{"d_model": 224, "d_expert": 64, "moe_layers": [0, 1, 2, 3, 4, 5, 6, 7, 8, 9, 10, 11, 12, 13, 14, 15, 16, 17, 18], "balance_bias": false, "router_z_loss": 0.0001, "init_std_router": 0.0189, "lr_router": 0.000275, "norm": "rmsnorm", "optimizer": "laprop", "beta1": 0.95, "seq_len": 512, "train_tokens": 509900000, "steps": 8303, "dataset": "wikipedia_en"}
Below are experts of layer 12 (counted from 0) of a mixture-of-experts language model. Rows are named router (the router's row for the expert), down (a neuron's output weights, with its number) and show model dimensions 112-223. Each number is 128 + 32 x the weight over its row's rms, rounded and kept within 0 to 255.
Before each expert's rows: "comes before" lists some tokens at least twice as common just after its tokens as in all text. This comes from a sample of Wikipedia text that the model never trained on. Tokens count by the router's weight.

# expert 5
comes before: ":", " of", " the", " a", " by", "ed"
router [104 133 118 176 115 196 200  95 139 122  58 199 102 129 134  72 170 127 134 161  52 144 134 146 120 156  94 151  77 127 111 145 117 112 147 109  85 113 102  98  96 140 143 159  92 169 158 101 119 105 158 125 105  93 150 144 128 141 172 164 143 176 124 126 114 111 208 149 119 138 102 102 135  95  98 150  90 114 172 182 150 181  83 178  75 164 170 173 143 165 126 120  98 158  93 135 173 147 102  92 123 112 161 159 118 145 143 128 174  99 137 121]
down0 [ 91 188 120 118 174 145 146 123 126 123  88  69 154  98  81 148 173 136 132 205 119  98 134 143 131 132 134 153 121 135 153  96 103 120 194 116 167 114 108 200 141 124 139 101 113 138 148  96 106 141 134 110 122 112 161 151 119 133 115 166 115 124 158  85 101 134 125 142 136 133 104 136 198 155 100 152 112  68 181 162 180  82 108  91 105 114 146 152 180  77  97 131 143  88 168 152 126 110 114 104 179 138  49 139 111 163 162  96 136 152 132 113]
down1 [122 161 143 118 120 178  95 170 128 150 164  67 144 113  89  99 113 126 105 138 128  94 168 143 125 190 103 161 113 140 200 115 146 209  99  81  96 162 145 128 196 154  82 189 115 152 127 139 130 176 134  78 191 112 122  87  95 150 111 112 136  88 153 190  81 155 124  93 148 120 191 128 157 162 112 115 108 118 147 159 180  56 159 166 126  64 143 119 164 114 126 108  88 123 106 136 125 129 146 142 106 113  64 134 169 154 146 122 122  75 123 178]
down2 [160 114  77  94 112 158 136 104 169 137  74 156  71 114 118  80  83 130 179 120 106 191 185 171 118 131 109 103 157 114 159 156 126 115 140 122 190 135  44 129 143 103 184 115 176 128 103 133 141 125 127 102 102  70  85 161 110 116  95 117 153 130 103 193 208 150 136 125  98 102 174  90 106 153 127 131  77 137 105 135 150 140 100 109 130 142 122 193 147 181 132  79  61 111 122 107 138 126 209 123 107 116 129 127  94 107 127 127 150 146 126  92]
down3 [138 124 136  55 112 137 118  99 156 164  72  27 186  50 122  94  77 146  55 119 136 111 121 112 160 116 109 157 118  50 116 162  62 178  71  81 129  93 168 101 121  93 132 168 145 129 115 165 121  96  90 179 157 129 154  94 135 148 118 101 127 163 166  74 112 112  91  81 169 126 126 161 169 109  81  75 137 203 155 130 128 150 107 106  89 168 147 122 146 127 110 117 149  82 162 118 204  93 162 117 113  78 144 153 181 105 123 115  87 174  91 126]
down4 [101 132 154 110 142 120 162 155 103 133 116  50 136 108 121 119 139  72 105 142 124 152 115 171 158 165 148  96 178 180 173 144 105 151 139 135 130 143  76 162 116 130 176  94  88 104 125 154  88  98  98 109 113 154 163 108 110 100 111 170 219 101  98 193  84 125  85 142  77 128  94 113 106 144 115 108 119 125 100 176 172 206 107  86 128 107 195 185 150 118 107 121 121 138 151 141 173 155 139  96 147 140 113 124 121 123 177 129 113 105 102  88]
down5 [115 157 183  92  97 114 116 152 152 135 102  72 148 116 100  92 114  87 103  80 120 141 133 119  98  94 117  62 152  83  44 156 137 130 134 191  99 104  98 121 121 100 116 161 151 160 123 116 157 168 122 155 133 189 104 132 180 132 109  93  99 150 162 194  66 148  90 101 110 119 101 130 168 136 110  88 177 182 113 219  95 153 168 132 142 114 157 118 124 108 137 163  79 178 149 183 131 100 184 118 123 122  91 167  84  94 136 113 133 132 112 117]
down6 [132 136 124  99 160 153 106 120  76  79 115 169 123 100 106  54 104  99 154  89 110 169 113  46 116 174  65 124 161 105 108 150 158 159  70 125  93 129 132 111  64 166 152 151 153 123 182  60 126 120 141 127 148 170  92  89 129 150 163  81 139 148 146  78 120 144  87 119 122 164 170 133  88  91 159 129 147 188 108 129 120 122 122 137  76 121 113 101 129 130 143 109 110 161  90 123 154 123 123 142  85  74  86 166 143  53 167 184  85 105 166 140]
down7 [108 140 118 154 166  86 153 125 120 109 195 166 128 130 114  62 170 115 119 161 122 136 101 116 151 112 128  90 120 150 107 184  93 104 114 114 129 117 113 137 124 138 116 155 204  94 204 111 113 138 135 143 174  81 152 195 147 138 122 113 119 147 142 100 119 153 100 158  66 170 124 155  92 124 106 197 134 109  82 182 103 172  79 129 195 150 154 170 115 145 146 114 115 116  84 111 158 160 134 144 158 133 101 127 121 154 126 144 127 185 132 155]
down8 [ 95 131  98 107 184 176 146 160  84  74  60 146 122 141 155 142 146 130  62  85  81 125 145 133 127 145 159 120 195 127 152  82 176  94 145  87 138  86 122 108  79  81 130 104 119 107 189  93 114 143 179 136 176 106 104 171 140  64 170 124 137 159 145 147 146 149 155 116 124 178 190 137 106 115 182 126 134 197  73 137  54  82 147 122 150 152 107 130  83 131  78  98 105 136 131 108 122 152 125  93 149  86 126 116 154 111 110 146 203 103  99 108]
down9 [102 158 100 151 106 118 159 148  51 142 116 151 153  88  90 144 129 138 127 176 111 101 108 129 191 113 181 101 144 137 129 120 142 139 138 145 122 139 102  55 136 144 125 123 113 123 185 134 176 117 104  84 164 150 138  96 100 146 163 152 145 116  84 153 103  76 121 160 124 135 111 152 122  87 136 150 166 159 119 118 191 133 149  90 135 141 150 172 115  76  25  92  80  90  94 227 146 131  86 133 126 170 109 137 143 140 124 137 105 140 117 205]
down10 [147 151 118 161 115  79 146 140 131  69 117 148 113 177 144 158 121 202 121 145 101 163 153 155 104 112 126 111  91 113  65  91  59 122 188 167  88 148 154 117 135 151 110  70 143 149 132 158  74  75  99 212  72  90  94 106  86 120 184 123  95 159 140 174 118 123  81 153 160 139 101 155 134  83 126 121  83 102 159  97 143  60 125 123  76 140  85 141 181 107 155 101 203 147 145 141 129 148 117 168 140 134  88 151 124  93  45 189  92 156 111 148]
down11 [118 151 111 123 141 118 134 172  97 124  93 173 144 158 142 145 162 103 207 145 119 102 192  68  83 137 144 121 111 115 116  89  94 114 161 132 107 176 112  98  86  90 148 138 110 199 227  96 133 121 216  95  73 129 160 171 163  67 188 150 137 115 155 133 138 153 121 150  88 148 133 105 173 133 141 109  93  73 109 146 130 111 136 104 134 123 172 134 136 157 145  86 135 163  62 111 121 135 138 127  97 116  83 159 127 144 128 105 203  84 154 161]
down12 [100  89 120 138  91  92 139 120  94 195 133 162 143 132 139  95 123 172 163 155 164 118 123 119 132 137 146  64 148  90  85 186 196 173 138 148  97 206 153 122 127 103 116 168 114 172 148 150 110 128  93 120 143 187  59 135 112 164 124 129 144 115 127  90 160 163  99 122 183 125  61 150 122 166 146 121 185 154 204 130 112 173 112 129 133 133 139  27 111 138 146 157 187 145 125 169 136 123  77 157 109 121 134  89 127 151 115 107 160 104 135 136]
down13 [129 158 150  58 205 148 154 100 185 143 177 148 130 139 119 112 146 131 127 115 103 148  93 106 146  77 128 146 159 121 142 147 153 103 214 186  91  68  75 103 125  74 142 152 118 101 134 146 118 136 143 127 157 145 189 138 105  61 123  52 154 154  93 119 136  77 167 134  64 179 104  89 161 120 200 100 171 126 125 186 135  79 160 123 138  77 138 140  70 113 151 143 155 167 106 123 134 159  81 147 141 128  87 188 102 148 143 143 101  95 119 114]
down14 [120 134  79 174 114 148 139 122 105  95 112  77  59 109 119 159 125  91 165  63  95 134 160 133 179 133 163 163 173 119 141  72 141  95 103  75 140  87  60 157 129 116 130  73 138 141  87 117 174 157 136 135 156 119 186 154  87  73 149 146  87  60 101 184 144 113 137 158 115 146 167 110 151 166 120 124  85  87  67 128 121 113 202 114 215 111 124 123 114 128 146 175 106 120 138 117 107  99 181 124 176 158 112 152  78 109 101 176 211 140  50 102]
down15 [153 105 111  97 121 107 142 127 149 119 184 232 110  98 127 115 145 133 165 125  95 111 126 101  98 106  83 133 141 139 124 102 149 105 159 151 115  78 144 157 150 129 173 152  84 176 201  73 138 124 204 151  99 148 145 173 174 141 115 149 179 129 173 107 166 100 108 141 105  61 127 110 125  97 147 148 135 128 117 130 102 160 161 112 146 102 155 124 118 121 201 102 106 126 111 118 159  85  98 146 124 123 119 163  71 121 101 193 127 116 116 121]
down16 [136 173 129 140 127 126 128 191 132 182 102 139 160  33 107 129  93 165 129 137 114  90 163 105 101 119 102 132 128  72 106 133 134 117 155  81 108 176 176 141 137 151 106 118 127 130  98 141 133 120 124 134 104 130 125 178  83 200 181 133  99 126 148 132 124 110 112  87 162 116 110 150 126 133 194 117 117  97 170 104 114 196  99 104 120 140 113 151 144  95 111 139 131 161  71 163 114 108  95  97 152 199 137  86 144 106 112  77  92 155 177 112]
down17 [ 84 113  87 129 157 202 111 114  91 103 126 123 132  73 128 129 128 139 142  77  85 137 117  71 143 110 179 127 121 115 119 149 169 131 102 137 117 122 113 119 125 104 135 200 103 100 167 130 198 174  95  98 126 168 142 168 145 167  76  95 119 136  79 127 121 128  58  56 108 143 148 111 108 170 151 147 128 194 178 165 112  73 165 123 140 135 148  91 109 134 124 102  96 173 120 103 112 101 131  87  83  86 178 101  93 145  92  78 104 139 181  85]
down18 [169 124 147  76 173 101 128 119 126 145 134 157 167 168  96 121 156 128 151 152 150 106 127 150 136 174 133 124 104 143 144 142  97 135 181 179 107 132 145 108 175 173 121 124  96 169 126 188  91  61 172 150 119 153  81  97 134 104 100 149 123 150 123 197 154  45 143 146 135 146 172 118  96 114  87 117 126  94 141 122 107  94 170  73 111  96  47 110 132 175 200  98 229 167 165  98  90 109 176  96 131 124 163 120 125  87 127 134 124 125 116 114]
down19 [122  45 124 144 102 142 169  79 104 126 124  87 169  75 121  65 142  87 167 159 118 103 146  96  77 182 126 100  67 137 124 171  68 130 107  88 188 166 148 129 103 150 149  96 128 107 187 132 148 154  98 160 115 178 155  67  93 131 167 141 101 114 108 122 100 142 185 154 145 129  78 149 139 114 161 126 109 132 112  88 111 139 179  71 166 105 150 144  98 184  92 172  95  58 156 155 162  99 137 102 155 154 155 125 151 126 155 139 155 214  99 130]
down20 [114 149 164 123 163  47 146 163 143 165 171 129 128 143 101 144 126 144 125 150 120 132 107 149 126  73  46 129 111 165  57  84 106 122 104 124  66 170 114 130 126 128 209 132 126 135 148 165 150 160 175 130  79  97 146 136 108  94 170  84 116 101 145 177 193  88 106 165 135  87 117  83  62 125 129  94 189  77 132  97 127 187 122 104 153 112 149 150 125 114 176 160 117 115 127 111 122 118  96 135 119 100 128 162 159  90  72 186 124 102 135  97]
down21 [120 110  70 100 155 128 160  74 150  46  91 167 104 129 166  65  78 135 143  92 108 166 123 166 128 127  99 151 132 113 107  92  80  92  68 146 152  95 140 121 110 149 123 126 106 111 230  97 128 136 180 178 140 120 128 119 138 143 101 146  92 140 107 155 107 130 129 178  95 190  64 125 118 104 127 131 111 169  79 165 123  82 118 146 115 153 191 109  85 125 146 103 150 148 112  60 165 139 159 146 151 105  76 107 110 100 164 119 156 132 131 185]
down22 [133  83 129 150 117 102 124 132 166 184  88 132 162 107  74 130  97  82  85  92 113  99 144 146  86  98 185 125 179  87 152 141 199 136 110  78 105  96 118 113 159 124 130 125 140  60  57 123 158 132 127 107 180 164 124 148 162 102 127 126  43 155 138 155 107 132 136 174 160 109 152 172 158 184  92 163 108 167 127 171 137 161 126 150 139 138  93 108 115 109 104 108  76 124 129 138 124  87 106 101 135 110 148  93 116  96  57 147 130 150 127  85]
down23 [117 106 154 117  63 131 146 160  94 125 147  96 183 122 126 156  98 148 122 135 150 102  90 147 105 140 144  91 120 147 101 139  59 174 148 136 111 163 110  94 141 157 153 103 120 121  45  96  90 104 171 112 111  87 165 108 144 163 153 139  83  92 133 125 116 128  76 155 171 105 100 176 115 136 115  90 220 130 165  91 142  94 165  97  83 122 134  66 119  99 115 134 167 134 136 120 135 125  87 158 167 154 152 161 168 120 195 153 158 157  70 146]
down24 [ 70 184 160 109 115 155  77 150 155 118  92 133 106 134 126 151  95 129 100 146 125 148 161 144 164 105 124 122 162  87 155  70 104 125 101 168 135 127 135 179  98  91  97 146 179  95 108 112 116 113 110 150 175  99 141 174 111 158  99 161 160 166 100 138 160 104 151 162 173 147 123 152  99 156  98 129 115 162 151 197 121 126 109 162 167 148 163 130  87 126 150 132 103 110 109 125  91 159 112 121 161  89  71 145  75 134  80 146 184 154 163 130]
down25 [138 139 184 143 109 174 105  80 144 146 165 157 140 144 118 117 109 136  92  90 112 176 106 143 139 108 147 124  97 141  88 112 163 124 126 162 127  87  83 134  89 156 126 160 175 123 119 193  78 117 106 125 161 112 104 165 135 126 116 144 141 161  65 161 133 160 142  79 109  62 110 102  87 134 168 169 109 128 111 130 141 219  83  97 131 134 115 159 188  91 136  88 102 130 119 111 148 181  96  98 158 145 111  69 115  98 125  75 141 166 181 171]
down26 [134 171  89  71 151 155 162 123 166 129  77 145 170 145 146  94 113 113 178 120  75 164 137 141 203 105 116 142 130  99 157 114  97 133 182 139 139  68  87 197  99 153 128 158 170 121  71 155  77  93  88 172 111 137 135 144 131 113 118 174  85 151  79 140 153 125 128 159 156 118 111 100 157 160 101 116 142 164 106 135 165 105 124 142 115 113 123 179 142 106 160 134  97 127 121 104 148 149 124 133 128 127  97 182 103 124 150 163 100 119 153 143]
down27 [141 120 133 118  43 139  47 129  40 145 142  80 107 154 104 132 149 150 133 102 151 115 108 181  90 119  88 160 114 100 199 126 111 195 146 138 174 177 133 111 188 136  93 135  87 204  88 134 109 134 104 116 183  60 110 102 181 150 134 100 191 131 123 153 166 163 117 113 166  97 136 151  92 157 121 124  74 124  94 115 146 165  65 113 101 144 112 137 154 182 132 128 113  73 172 103 112 149  95 153 136 173 163 126 171 162 117 101 123 131  85 166]
down28 [ 93 169 173  93 172 163  84  77 131 143  82  40 182 130  95 120 125 139 118 132 130 126 146 122 145 181 141 135 185 121 144 184 175 135 193 120 156 129 109 147 131 114  65 202 111 123  91 169 128 126  94 125 180 152  95  68 107 172 155 120 156 181 105 157 137 140 112  64 132 105 168 110 164 134  92 180 132 141 114 108 198  57 104 154 137  81  96 101 173 120 109 123 122  67 106 124 105 111 125  86  70 130  90 120 140 121 129 105  61 141 189 192]